config = dict(
    normalize_top_k=True,
    parallel_block=False,
    decay_shape='pow',
    batch_tokens=[32768, 65536, 98304],
    doc_mask=True,
)
Below are experts of layer 5 (counted from 0) of a mixture-of-experts language model. Rows are named router (the router's row for the expert), gate (a neuron's input weights, with its number), up (a neuron's input weights, with its number), down (a neuron's output weights, with its number) and show model dimensions 384-511. Each number is 500 + 25 x the weight over its row's rms, rounded and kept within 0 to 999. Numbers have three digits each.
After each expert's rows: "mostly gets" lists some tokens that are sent to it at least half of the time; "comes before" lists some tokens at least twice as common just after its tokens as in all text. This comes from a sample of Wikipedia text that the model never trained on. Tokens count by the router's weight.

# expert 1
router:491543511478474499474516482518476463505495471484537497527472458501503504523515484477485478508537540476536493505477503493527497548512485497471509483515515443483491467523529510501456486512532497505481494475478524496522466465495525500513519504477519478486476492515466522482465516525518503532499521443479509456516491481495517488498451502519467471495480537489443502486474549466479541460488
gate0:550530532477474533486505516518530446503476509475513501486495498539478447471487505528503464504486477480458484493492495458503502487446485538510487447485514516527492458512525546506518501490502497485469485519509501455531500484504498502432513528513446492507511471519479530497482469544462479504515487501498522490483510492496455492452494544476484513524525479509460506526499523461477511463484
up0:448507489476479478515474524452551482520493531522490528519496482500501510515471503477473532516524497479496504544504467511526494509485478476480493466517484515507510508513500500483511505498456518496525488512498462508484526524508473493459511537494518456504466497467545493505547503489494541470508494478508488491527502459462503502560493522485499518524520503496493502545498470513476488511497
down0:557518526494503531504529460491535533525469517521524510467511523488511488501490509464489499491511480544501488498486507500485468456476485502521483483483461544510489489493511503503484511500497556450484475489503516451511503511500493502480508537463450470512490540508487532477492474451500496507539460530499479487456461517522541482485471536504552519506470503502542528494491504486493507467503
gate1:473539492496502448481506481455475495519528493501478481485498502490554547489517558504491496485497517475509508497559501487490483519536525462474496498520516470510505533497458499497481473491487488499493487537474499479535462480505499533534488498507525494550510521507507522472502496476491545500500502503482516492518519547471503495519538545494509481537492506493471498453491520524463493456510
up1:545472516485525501524498498515479506478510485497472512503476473484508422517485470512495499478452515452482523540492526479515459428475527539490521481468509490495481504495492477502470511567474497512528492502486484480491508476467495520502509534546501495517484516499512517489494528517497515467503465528513516466482451474490535538508555481446475498500465481487517519515518473466517490505491
down1:523480487528531529488506519501502480506493530509491484483515522503494476488486489498498523526504509515475463450566492539475497500463460546526505524535470537535494523543478519523528478507508458546476495490518539540501442445555484484466473489482493525528549480518449504495495523494499541474532520490466520487504501514497521481508505499539501465456506539493470479573514463519489496463497
gate2:480450532548531473484494519482494488485481498492507483542473540505515488484434522501548511477485517496511492521500496484492490469482509483489495489470485456501497512522527523508497513484503541535526528497478487511481453489517528496522475494487508537586465459522498509524505510484481520481504496477469472530492522476542511474534496456476519467533527489489514517515473501494489503484469
up2:471508430490522507521488538459513524478495465479519532511511537498504452496513447519542509555530499525516501536487465490501526498454455497515483547451491520470485521468524472509469477499462507503561479527488535487531487513529537451501471497494489481479481523499505500509513487498473485514532508490529507500518478496497484526557528513486500465505543515548501511516538489479516505487492
down2:493497485456532490479493504509522504444483525521457482537470481514523498462509476490491489503502538512563519478490511474516498514527525500452472504542485494482539494537445488475516516513554547510471542511470540477492490446544517531512534508530464496521490474468506491502519519512489486475488456495477499521503511530485479495433489460492493535489502509496510476494496532469519461494492
gate3:504522493553492514503490455489490476483520466465479488486522507546499487467516482489499496545480475435491477501461491510542477491487484471477487471469550499513475480531525482535472526480457509477520479498493508456521425485542522495519459508497510515530587542518482469504489498477486506464521504457489488515533546454510466540460515475481567505523482504510477534519497518494444525536517
up3:522523510453477485550488568511502478510468495537499487493545499529511542537506465514526445470510519469526460521543509531488495473483515477527510515485496517491487476490490540474520507492487533516500539551511459460486471481529503494521495486472491545477496461489511475494460560493505451448481497490509521520488482546450484481522537524484496524510476501488559527488489546526494484504492
down3:480429505498461520489545497461461542495498505475520492498483508516456495488465549501504522513489514506517473495502516502492515536545506535507515477494483502487532513502496497494517517514508485521447500490546498531521544526514464487543458477489483483502479503488544481497528471515462492582535537449492454542486480461527510464499470502486495512515473498493482511538511511479478483505515
gate4:446497493516485507488524482497538509516497536512514581483561518481483479512460484484492512499497494504436520508443529497542533488485521494491522513470484499494500481525485482547470488517507540512500509507450489507555478518484502521492517533525478536469495460493472522491531513525482506502486554473535516490504473507465473487508518489495560524502498476485539542491488538493493478498508
up4:493455479516477471491508510510487487465464492523507474520501504462500466461460511487487500497528501471487485471514488520534521523468502477488471508497459520487487451478498517493547516504496498532500493529492505517479504500490484507517549515490435451512501475521520481503527512491482475466481509493490528511538516459503496497533534467466529471463512509504536516479497517505495479541512
down4:512510540500470482445503488498475485487518538474496514505518502429514531501492493514523511493532485505487493474525480472524518538486519489470568521523539497465510488508526505489489514490476472437498530513524512544509487492512490537507532499580480498509515502495525528479491526474465480511463472471486516522531479501518494509498508490506489486447464521486513513485525518524501544434525
gate5:519468460493501524513532478488515505537487512513506506503463505513496502545502514512549485497514496532456550477524507496556486488510496468461498534499489519536480477491474492482502509483514515533516498498534439552482520492548505506478532484486517490548535481481509547481511527520499498482550524553513524537501487454484468502481517498477481527497500492464501533506520528476491482457494
up5:557470535512474550482526480524520500511514473479543512463477515503516485458496503474501531526480465455484461489504503477514504522518481541478482475492482518479486459497490517488517513481516467486504462524553506509546521510509500490512469468527480479518474515493557506477468507536539553471520496514498482501489474517506511515497550488484453492482486484483527504455490487493535506529483
down5:447499490450476517487536536519484499466500519505478495489517482484495525588552488478535540494479524502503513509485517513468476512482517515457509472498488505519528512523464484574485486533517531510507487512457564507487516488508487520519493467536463495505500528502453457491488512498522484484469517470470532473479525483498499513494448509521474511492510497489512498475503498492508480487502
mostly gets: "of ", "from ", "with ", "was ", "for ", "were "
comes before: "the ", "a ", "to ", "his ", "by ", "an "

# expert 9
router:491490481504501481484514439499517561518502475497557469466506506507490521481491473526489438497540516454520489492514497508476521530532492518483499505460510474442466503528508520475490495448484453478474503468513521496470529483484515493497475501484478455496465481480533505513473472506506493449484501493468514491475550504490469534501564535541529477481443507547492501512531478534531482445488
gate0:513480525486509520480527462510511562475502508547449467460470487507508501486501493480509515490502474518524521496481499486479504509546498503481491472520454469492483504503501487512511520510539443495552504488499533469493484485507493510506510459508496478524460510544511459503535531532472526474482485442510492522506527496504560493471482504480468530513514489517506533474475482507496523494454
up0:515536492501506465504536520445522510462492539507506511524506514489504510517490508521477495487518484443491483490489551446523532511529517467520488437506496539492500491507494502533478471553503490508497516496514463471446494510517534496547509519498523525497507482462511477492524530511510482471574477485484533492518499468489520506536515514467485487504489477483500497528468486494509505505480
down0:501519507524521522507526436492553530497458480506501501499466496484534487511500484527500512486493530519501531478441518475480473485487463471479538502515492462467512523540475551502460522515530483514524494451500527515477450506501429556478489520476493478500526498461518496506506506495495493509510503551445482519501529476483550494493461532473513471475519520488496498534511487509466523477504
gate1:514518490480455495488464476527487483453542471534506530509545481501480498516487516534500488480500536452485483488515513484481529515487472522516556488536441462530507506497541520503565510504491499492459526509471500527439502519480533514515539491534502504466513538497506486493489506490515504503484497429458489466563523514500529536473486479508473465506538547530493520510544494487501513488503
up1:492539498512538489501502493503512485509486494521536460524500502509521517494544467457509506470477481491528463526517535479537552490521546472496481500528466489477468527531472470523514494512462515519517432477530497523528521524539512530531485514489510527480498497509479457502521519507501502489543519524477512487497492482499488501507496476536517483513502487474540467491453518539494496562505
down1:518523508500497519510528479503513513505487497468471457525476524493513486480511488520547497492500536518531476474518483509518495510494536488497479477479495527469514480496523448481514495535490472516478507485500505520534493494519482516522465496465475525535527519504481489509461536467478506492518484487515478482473479484510522539493513487538536489470504463499468536460533497483522541480494
gate2:486523477549546544515498453498487498495526491533514487564472459529501495480480526493487528487525499520473497516518546487491487538462474465539495499506490479483512520518515519525513529453527518512513473466484483512492518494519489486535492494483538497519493505483477511514478496511470487466543509514494501488487533452467500480490508540504513498503468461483510528498475501510466496491474
up2:555532515491505504428543522494502462531480497519510474493526504572440498478477505512505497487496506511494498497502479441525460473510525517487505585527502497502491527501509517532486457493506458489449511456517500473513489526505486490492503465554507484524509523489473511523517508485492456459498472481504491506476490494550520497508471472512473525487511496516517519460472546543489461524494
down2:530484472475472446483511520468455471470478516488481540542507537492471452485480520519491512542497531466488519510523506486525516508495495497506485504447517525496517461494520501513468490479501484555467511528475493466486482450503566540527513506473475477502553478475510530518480471551476464504498515475493472506506490492493491501449491508491502485483502518479469468471519481500531499510499
gate3:527470497494483474512502452545524514500488524537486472496473470483482503503486496518548481500536486526474479507531523516551555462545489471481458506504508483524493520507532539489489491525506506512489525517482532527557467491515512519557474486479479475496455464501534456481524497515513509484475485492450497478443480490518529532491549472546520522514521475531491500480490500503518516504474
up3:484527545487518502500533493510456542479505494522525417483485529493466512494525554526521507509459513492480557496467497544456545505514482486523519505477507496499469480484519498454503479501498497480534527490524506483488508501464502439478559451491536539533483526480515494490531486514454470485516507489512471529506521515454481516522460468519538469499473490461520537532476487496479525469524
down3:499535506539514549520482499535457524485502544512474533500493519514554479535502475505498441469507511490521501480485510503513462494497468524484467484533513520483502496531526514538508504530492532506505495553510474502468532494484494472490488469504527481502518494518504498535492503488533482478475502518567539496496520476528471462531504497484491533523498489518489477488549493466517489546469
gate4:460506541478476518496517505495502471495523481478503478470511532496495517483517524513474492494496455481493470479483449535533465489508492498511498504475549508490494515513472501509499535508482546445487444538482476474503533526511514506504527540514520496491527507461479508494509470495505479469487544530473505530545524475544442502498536551506507519514511510500455510547499530464530510488530
up4:531503552483533507492470552496512464484509513493501527495496483549521508446463532476495495465486471449503496492478516465491517509526514518491493500516512470487496504523497514480523516489511449466486488538511450503520492508506508472490493485513478481521500506509503503470506512528511508487520504490518488516534530501458540488550527465523492472459504515504534525469487536514500499540487
down4:490535528529459486491500515443523532472487470477505524488533484476534501492506482494504492518466510495525472509505530497460505518462499510482463483510482514520467499453499499523498493498507505551500494488527493501465496486466412497491488470506531485491514482474508519524520537492488500511474471459495530483530495513526501506571532518480474496519486446517498496571504493498501512489524
gate5:494502524506536490521465452514489506529498495470478549523527483504505506504491494515506544536493541515557532538522491516517457513450495529491459500490525526503505533485487451471521458503481535476503520487483541468464541490542460472488469455470491475483474470496508508448512481517498534506478537494467553514467467504528450510500457520477499455519441490471478496477528470523513496481518
up5:476508533495528461517511547459501513549480473489525511459504502524535521500522484503517516544494498527460490492498469523492508502509544563478483511505494503540500499474496480478525512507489468521491517520517528501527500532495463514490473502485502501503527506492501501477522495455503505512541538501515497545497487498512474513516454518490530511490518516480502470525509467483495529488471
down5:498539499525502465471526517506531486571511494456513536518485457490512485505531528483514512517488515493528491483470504511498508518521516490522520466498474497466500492507469508469514474476537499503471480551528523515446480493528494515508498515486492520505494536436539532512501494539505493568484503548501489472502529503456465514500496555508486471505518481506491499504484508494486494503490
mostly gets: "the ", "The ", "0 ", "his ", "6 ", "5 "
comes before: "| ", "–", ",", "|", "first ", ")"

# expert 5
router:497491528512494511491533475514503505485505485476505453495487518497488533524545484487511463521537564481520522434449538496523544537463506469473486527502510464484474494488478539471469507499468494486526554460499524503495519525462471509509505490466487464499477487517525514528468499515491522503485495470473451513489496510456504524518468491492441462516457469467474445496527531537480531497537
gate0:516512508439495462497542496511513473489519468440506491502490467529498491524505550509464487528501521518474483500518497496549461489484547500497499532438496513486498512486524453476536506489495512515520540476449523515521546569482506478510524506489502470463572514516534482505496521472516514502508510559511534498507481494506507526545514543485483469473470514492483490502505490499525444502491
up0:466524509512509486487473480488492476489488467473486469474538484485460462474488506500506470475538477522522462488444486475480529460485502560470532528486471537500496497502537497498519547480508525486522524418514530473539527476486477491503482496512478507481495488476493506515491526479480478498494538520540475497487544481525495539524476498519510495503514514500500518490481507520471478527498
down0:497474544504453472565468488510502493468483417489455463481514483494525533529482509500474494512476469492516499481503486524546489488456537532481498492461527500540449517506492532503486473493552496464503518477494558490503507502481506538525512511502480523494531470520497512508431480509494510463525537552503475471482478500482525510501521462542515468500520517506516516499503540513551545452477
gate1:434481521484505486500516475478543517486522578466468492521488528461496499482475508474499481453500512460491498460559479509533501490472467483525473497516488505517496543494525520496494539477560473533488493448480496535439527539514459492501496503509510515489498525538512491503517454468445465535482507487516481535522488462541532525509535515480451502536501482521520499512536532476500492475553
up1:530506472482483493501483458509464507531541485470481560486481534521558500477514508489527528496536470501508488544484514527478470504501512486490494547490487540504491521504512518459544542501518484479519490499550482504522492486449510497447490497491470491495503488495548469552488493505473535459498463528475478519513472459474496475475537516493474503517497482490515502493501501530485491509464
down1:472513558494455500501521512531476468520508510516492521501524542515507500498512487518523487469508482485509523484479513490511466480497505510508498475513484526501512500486474478464519513509465538524489531459559494483501480481517456554527530524559515527540516529481516503532482465508491543475461528557430481509521493510457502539479511497514524521512491517475528513483523474518437533493533
gate2:521467471480500481459498524462513558444501468441515466509474498478477479572524482492504515503531498471474520465542508491513500497503532459486501534494532563473460481466513537528507493431495436528533523518485472480496506513428528547502481493455504468517471503526508532486522471477513527473512475539501521531491509482521549479536509535510476488464491525490483507512445586512515491458492
up2:464514502490521543514471484513464517514475490500528547496478532492484494497532494491476510481475509512518479502503502547517463464537437513504514524451522502495472496551517504465506449496489492467500492514481529459551529453508504495525516507520560536480419471500487517521446524465538508502466483487474543523465479461500514497465452445468486519510517507521520491491533515514477481502466
down2:508470483465490543490463476517518551501486553498497549492541548498493516488534531524507474493480542517478496497525522497565509488550479524522531505490437510476503516511521542515469467490523484486485488469453520535509525504515500511496481503514527468504462514510530517513516517472442505471532504509472498515500491498461486505513521511468495474558500461524502467521527465494486516469485
gate3:495520509543520484511529541541486477463510504510521490549535510446523494484504506479529469482517485483484513501460535504492482522486525529513479523514480505484417480505489553475489466484498504459473475492479510529524534509483530521536512483465441462489540507442511472464580545524509476513492472469515472524510480523514528510491476523518542490464486496521493487479529502539533489486508
up3:525511467496459512503488495477451497482457520512527490495506473492534521507473470524542456540536500493529468503515488515506471508483496470473468497473500549516514514491526491472449514484476554473514474474521501481468507467484525493508521534459470468469537501513453523481505513487512504477426436524541548569525482488495521443511511489482553518514527485523467497483506499517490490537527
down3:496473461496473482470479461476512493509493476540523524496526507496533490482511469511492504476518500503514477515478512491580507516513501492497519480497538470492519550490501543505518497527501485534508529499510491506552537541478514498497495478500560517499506490471473493518510464504504501525480524515516499474517478510501536493476511506498506494502497488486483488482485483510473534507530
gate4:509494488464474476535478556454486477493508490499484473515492515519507490452507491433535442510495458473508499490463502496519546511473487501494477525512489530490474461521497532486479456511493531501484490485498506489496493490557505467492492438496495505507462505508516529486499513495466483485513493482488461508483489471503496481487489485525454523515515477481525519508454509459498469486540
up4:476503517465531499543474500520518539497497489503567558469541492453483486443487538506494548498513507541495482506513529502512517489527514444517492516497515474515535499515438497581546501499484536479507501442483512507490496470476494508526529452538512494495529486471504512506522549525537483489501475480527521486474495481489526513514480483479482491494486515515516504510515474490537539513531
down4:513503505472494505441525528530510492551527502516496474510487510491488560493461527532501499479507505507504552518503516536499525457481487471502520550532513525492413512519505509490485498483454481509540533505497499458493478497497547512516464532429485484496482471549508481523469524521549469515478498499506516501523469506488537478503503545455499511525517510458495463480519497540515494482531
gate5:488450474490480503522495482455501502485519535484514485542466518467512502493500483518518498546494524478496526473513513511519527546480450447511491505514527505489506493522487517442540459488493534506514549510440474491493462493438525470531504467487477517487523484502535521509519521482497505455485585459455497520543463497473484504496484460500473509498447484492484507532499505509481472502553
up5:499519502497503437461484539523455518497525482517517513551452525521529500491484500543492539495507455498501519492488504519489499470480533546522476467511488485500516503487511520548476469478480497529530492480502532516520507440503541483492499473484511506517545518500510503544478515552495474513520502495530497471504513484517502492515472515470529521468516529556449514481499478502497523462512
down5:488539480515516512502457548536506514499466479504552510466486452494521488494499489554528520509517447486527548513531476482513502509493469552484508528507494504481504528538514508483494545547480506523468491490488501527477516535525464481467508457511473522524461488467470506505498527496508455512483508530450467501510526481463525481494493524485551506480476545534506486501488497519461469498515
mostly gets: "er", "in", "ing", "ed", "192", "on"
comes before: ", ", "\n", ": ", ". ", ".", "-"

# expert 8
router:480470552472534504519513481520497497457500479534543474479480476529477535463518544529483467475486485490541492515497531465496521517467520483533493509502546487513471513499532510516510497518482524483545510507482521497446552485474488491466521522516474480482513491539523477474489478536479526460485485493501459483473517457459469527506499518483487487522468494507514467492549474466477540505526
gate0:515429485507494482503526472444504504512503510504547531456475532470463474540503479538499508508536505500470485545484509572513473485490432532540526494470502525521509502504477503508497507537540499474465518480500493520485513495525482519501490491480499468509436510500496469495539443498530539492530450486500496490472500468514506483529443489496515540526453481509481503496499466550515475478495
up0:486491470454488490486540468492531540510487494493451497506488503492500522517516473445532509499490518491528527523494467502502462498511464502490476493517489504489515507486481475464502504518512509531477509534521551491487536525489500494521486516549515465523439500486480479536504516521525548493502480488469482491521514464521473472487494512488547479506529516479512480457503550489500506526475
down0:484501461527502550493456472471478494511538507493516522452525501490451536477471515518490472502519510502508507533470506464525500482477492505499488522474529534518492498492515535546513499488497504482479501486537472495489511511556473509493496510503501511552534511511455512468513504512484562490521494472507460526524451479501486523489489463479495471519512505485509492468571479482496491523478
gate1:545509506487511483513500481490489490507494467476549465496472534505471509510496504482519505467508490516523534501544462569503504518503492508488474548491513505485510501504477482487474473513477483473480496484470529502513561491513479439542521484481519475473515511505495490536486504488491483454426504520472569506472510513459490516450529503514484476510499467515461509503553493504510527514473
up1:498478482515526498531500485498502502564507500464494537513510517492511501516490491450444482539508486504464526510508563495520522491493469458526483491485540508503479488521540489482495443502472461539473560496527489503528480496497485490511459527534522530455524488508521462540548486502532479531464490514531469530534493509519477498524548484446484497520527502493490434520521474514487494505497
down1:482505519509530468504418494500491473495507542519454475492515489508453483532481515544510484495486468543519453521434518508544504473520486540539540482483547546481493516487521497470507476552488511535476493495471444457518528502509510502525513552516516529454504481485484462488489497522496482540509496481510465510526498479530472498488485477485479515552455494504501504486529506474516519466520
gate2:450468517459478478482491547501519521494501480474537485498506505490515555498496516485482481503522524517497542486493505499514542511506537512537521501486576477500504499458555545553501538500493500526543460527499497461527486510446516532482490477470512485542503481496526508493449527449535487462482479489496501469489501475512467515524486485525492494518485473496463512517554504532503477494480
up2:499487486547490485535539500532487502463529481498472500508502486480500516494475490504490493494513462507542546550503524484511531525487539561499471494548512464476508473519505469519484501518485552492466553481493529478511525522504487529518533500512496550529518517501536474492479493463531501505549466539479494451487474499508532492476507504514504486535509483490505505480524530488449444532511
down2:516489488491529489509493516508494494483499519482485474540464506501484515541472485499520534505505494538502518503437529449472518482505541480537514493492511499495498502512433528505468476478518459515509522484522548534522536495524494495509469525513498502515506507510503491520475482509550481481504472508479523480501529491524497535509530523533473493520523533532453457549508484498485524497491
gate3:444540488459463496479467544489479512514549495486512522468486476492526487473479458552523471503517509479502495516495486499499471510488495476479489490507490551548506505505513488517525425484533510461519490521521516482482501511480513547539480556484516475472539477508560520505485522442512487459537529488502492511481494537491479506457507470499511504516466515476484476493502509492516490520512
up3:481486474503523511489490505490544475508533456495486477555505474524485476485488485493536520494494422513521518493536556481462492499497474521470488522539484449541523498458448475519508478493502500518487511427502468485462470476506501556476497498443505464453450494492473463502452477502519515497497501535525487522479504468502501497502478545520497528508503529481519473536500474512489512529444
down3:501505528511517469450469470443493479501531514441476489506511492471513519550457463526469485543514522479529504524492496488532508516472502469520494510502520454500474536532497540513454489493529503539486517459521480475477462547506483515500482495487493500462467487532438552491481466497482500470531494476487523491520516513500505557494544495488541480530522494457470521522490519481509487512515
gate4:508483486493551460520468457496452482529537477496559485497538549492464548512479545508476500549526501471502512497480483477534447513495486465475498480517480497465506529498495502512491500453510498494522478502514457485484532493543489450520503475505438513444477502525513535518516441488454514470462498445486503514464552487513466494552483490532488505510491502510487503528494470523476534574467
up4:512477496504546483507521504507503460533487481491483499492496481478504521532520503494445456505534492480484487515498477545505499477485513495513451534504542472538522516463530529470518511495508476487531511510524510487420483486509524467498489537514512508507499475531486547481521494535473488482508511490506537489530504473479472521459504515514483516490498486478522554487481530475489544491460
down4:476534488449487491502490530477498485432451533515446512485466500484502490512477549500514500489442481513549519519499517482504426489517503509480482473474502496501543477462523527539529498515549492506495479523471458498528517501476473510535490506544528528527493510526461480504509488520498530479506483539511523510534499505514504475537516457467521511508495461518550510514511499514508489501517
gate5:498446509475523535529504518511508476478487503516554488483522491581534514501440491515505487479491522508472519512519504459508477531493460542503429509499515517460454496520490475513503513501529505458497508494606501512489468510534519504501488531508475467488508484506521492489505519513510494477456511497497523482488528491469500512484492524472508501490543483525484500482481542505519543470475
up5:460468471453483509512539526515543491512516539515487488475548516422502464533478502495479499484458530516517487508493518497487531510514496537480482539505511460468498464488521479519526474552501540511489498508537505484502505521529544502540513515484496487533489539495519517482465506564510523515469464478508502503488529513497470549524486522497462499509501516492532499497536536489505524462515
down5:469497512499509502524488493511508544525501512479481478499512490496506467496506526439551483500519469473501530493523513495536492507517497487513537477469499485498492565549519497465495509518503516489497498534507525474515425512517487503472494478515552453489548550495503488466545466485544459526513526507511477495502530560525483460474471492557544509520491529545504503531469499521508485462550
mostly gets: "\" ", "film ", "States ", "University ", "man ", "League "
comes before: "of ", "| ", "(", "and ", "in ", "|"

# expert 3
router:464529488506526533453497491469522504505478563451546512507465535530478510464514507526509519546503510474536512497477499542486523535544512497525484477502511517531496517554492519464488515500513487492512503505516510506514490553505517511500526524508512489483468506512509550484480480482538515544488506463512480530470524530536498502480492524518460495486495533520526512438500510536531485450499
gate0:479434493565500494513491501476514499538482549491459506498512469493500497499594528484501518543495516451545539571524496466505521534489527512488475494472468484521434504525503490552513514524478515486500528490527522464495530496512510488456502487490495480494493514521497524501519501496468511532487533521504510530479537494508546504538497509505529520513493546504507492484548531453517485492515
up0:523500534511517491514450508480465525502498509531506519471473476455452443489509502493470452435520515528463474479475513448560497454509478485500490508539527511485547537538485450472470502562471546516491534476470550540512500496511502444508490536481494510459490532484500487514468507501532507471474518488445510501507513534472484509486453500518507541467482526503493516488440514493474489497477
down0:505545540475498508504482503560487477508516504519529481537499479496499540505493503517448540482482506478495533545518508511508491462508513495487514539480536456496480542464472495514502485493511467523519490494476537467497563501523506506509514511488500510507509473498527451518498524477510478490516517504466492463488480473485485471492572483494487545527485524503478514495500488448493480468489
gate1:514518482492471479504473502515472482509503504465531514568502476504512527515526539495455526479541464536549547516541489511523520503519529506519486488482507546496526486542459443480479503510499503455530462507522506501530536485532535504509472483526484532453484489504514542495527473458520542486507534502474481507474526501484511521489526512537509476544486527520471504488553524503497522521515
up1:525486526494489482528496471476467510523546522558506487456519524501500499535502517473560453472462510513516478549490482545505477493474457518516509487500479496471467506491509487477484513497490503531484484514496511486501527522497509496511460509486473538494487524507473509483464504494495460495509505472468482488534481483456503483460462479492500503463535534546491514508461465496514507501532
down1:511471477487515497496455457488483555501488501510534461501498530513507521483494488533469495540484493497573493479507491490537516500589491481498465463494488505494476519497485518486503485468499461488479514500520512489487548463551497516517473503483466536509512503478528485485424525485517497453493466483546512507478542521508531499495490512520478525521480542483439502520471519506531539503518
gate2:503507492487513470496553532520535496506503505506494502523530515569510544527546498488485528542503508476466506488501515515516492513490518512519495518476512463490501493517491493481519530533502497469507491501547480492562501511541465483522519467500512498482483503537500546532480498486488485519518524495525495459492508502484540499516511496498477472470467486515425528535514518497531507559491
up2:500503475475503500507501482455471513499527477470521472532476485481497485467473498499496463489502514506535511485507476475531506512511517531461484468491494531493495511500531459553497457498471525537507496485505513516487484509488504495518500489509432505499503515459471523479501503491520466513470483507452493534477449511491501480457469504497494516525510561506530504515541480520514415498482
down2:526495499548506492497485501465522472483497490571485466533543521513490536525562442507513476488501557523537495546518533472497546524506471440504533483433464509503525513499509512489482464499484536513503478476478497488543502488516474468478487482489470489530505517470460521457550493470508561485480481478471526488463481512519487486479455494500480510520505499499504504483482482461462506498503
gate3:486466482520531526481502488512522539510486508494517479501507527488509468489477477493515467507489468486501485498501479516511504497512479493506492531495463531510533472482478512491531475514520430538508486477447537502499537502497534521496482518569501557478443463517475508531484490519521480506504443505562503484533509511466504547555495497516514519508520525490507468507478521491487496534513
up3:471499496529472496460462534464493548489498499570487508508484505503528509468478540494513552473540455487497517520463518557525496503522492510496483455514519479513490497534531489536468492498497539516498515480514529521505504486439552529490486520479531476479502491497530510466513483489491527464494491460481459519495497468513478460536498491509522506501519531531508489501512502527507510471444
down3:538465496531517464521522516493503484536528491508456513493504484505499513478463496521532494522503497454499505491479510526513471448476488505494523501506529482449514510495510518467512524439483564496483496517556518456480484506471497471497490513479439504457515547533514526475486504488493510485532464481487509523503502506506462516474496485507474468536498542522499471490506502501485503437532
gate4:544486506462491501469494515478496516535533510476508477508455492509455514493521519520498474546484550512493509482513483491508510507532472500523491510513417509507495476509499519521472543433488526502480523525477480477499468471521504511487476490475519541539495501512503494477488519463512511501509480500493522497496443502506492531524473493492498505494499522521511504487510502512524493507504
up4:544526501493521511500520478525511471544494506501477498512504494501509533514501502489521466541512502525511478516540498500490510513548507475463457509496492505524541561489505510477471520541501501516484496513476515511523502492453472505453467499553481529504509497525527512488527486493525478534489519504467478512493475495565478482521491505557490520519505550490498520520499506501481498512502
down4:523507470572518497491516540539499498463524534467527482471484494484463494498482526473479495533529524454450514482473489480461525510490489530506454484492480537520472505484487475493509481487482493513526520516555517509494523544517520490522510524465492498508469522483498530489466506488473508521534452509502478509498546479478497483477562500515517492484533488500516523504538514451478516529504
gate5:467488468513513493494486501509487525485535530547502475519486535493473521478509510489483535497463496499483490494518494457530491499471503509486533512518535545502506508489536482512514454509488464558479472507497529477472518508480521512495522526501467494498516505531492557477480519493468531526518480470461466507487480518482511519494516486494506515529519536524529548486465465496507511523510
up5:491498509479530504498441513528512530508503511491476472529441486483527532503522483471523496508541494523547547542516507508511491518511472539505480508494515525509503488494499496485530479515489509553506517495545486457473517480482465529537534486508496535531477473509512523489538446530497510468548533522511520513543514516500511528467440461528460539525477463484521507510484494534511484476519
down5:491454525539470503496508502454516495520490492568448506500521483495484535471490513490516520453485515510499488522499500482488484535503511494543506488483524496465497532475498515517498475535507509476457455520458508508477511481509503483554523520496490535545537510505471468466467442512481495514521485514487479499505537490499498484517460510519493512508504489485469476492486500518488513509463
mostly gets: "\n", "==", "\n\n", "|", "\"", "==="
comes before: "- ", "\n", "\n\n", "The ", " ", "In "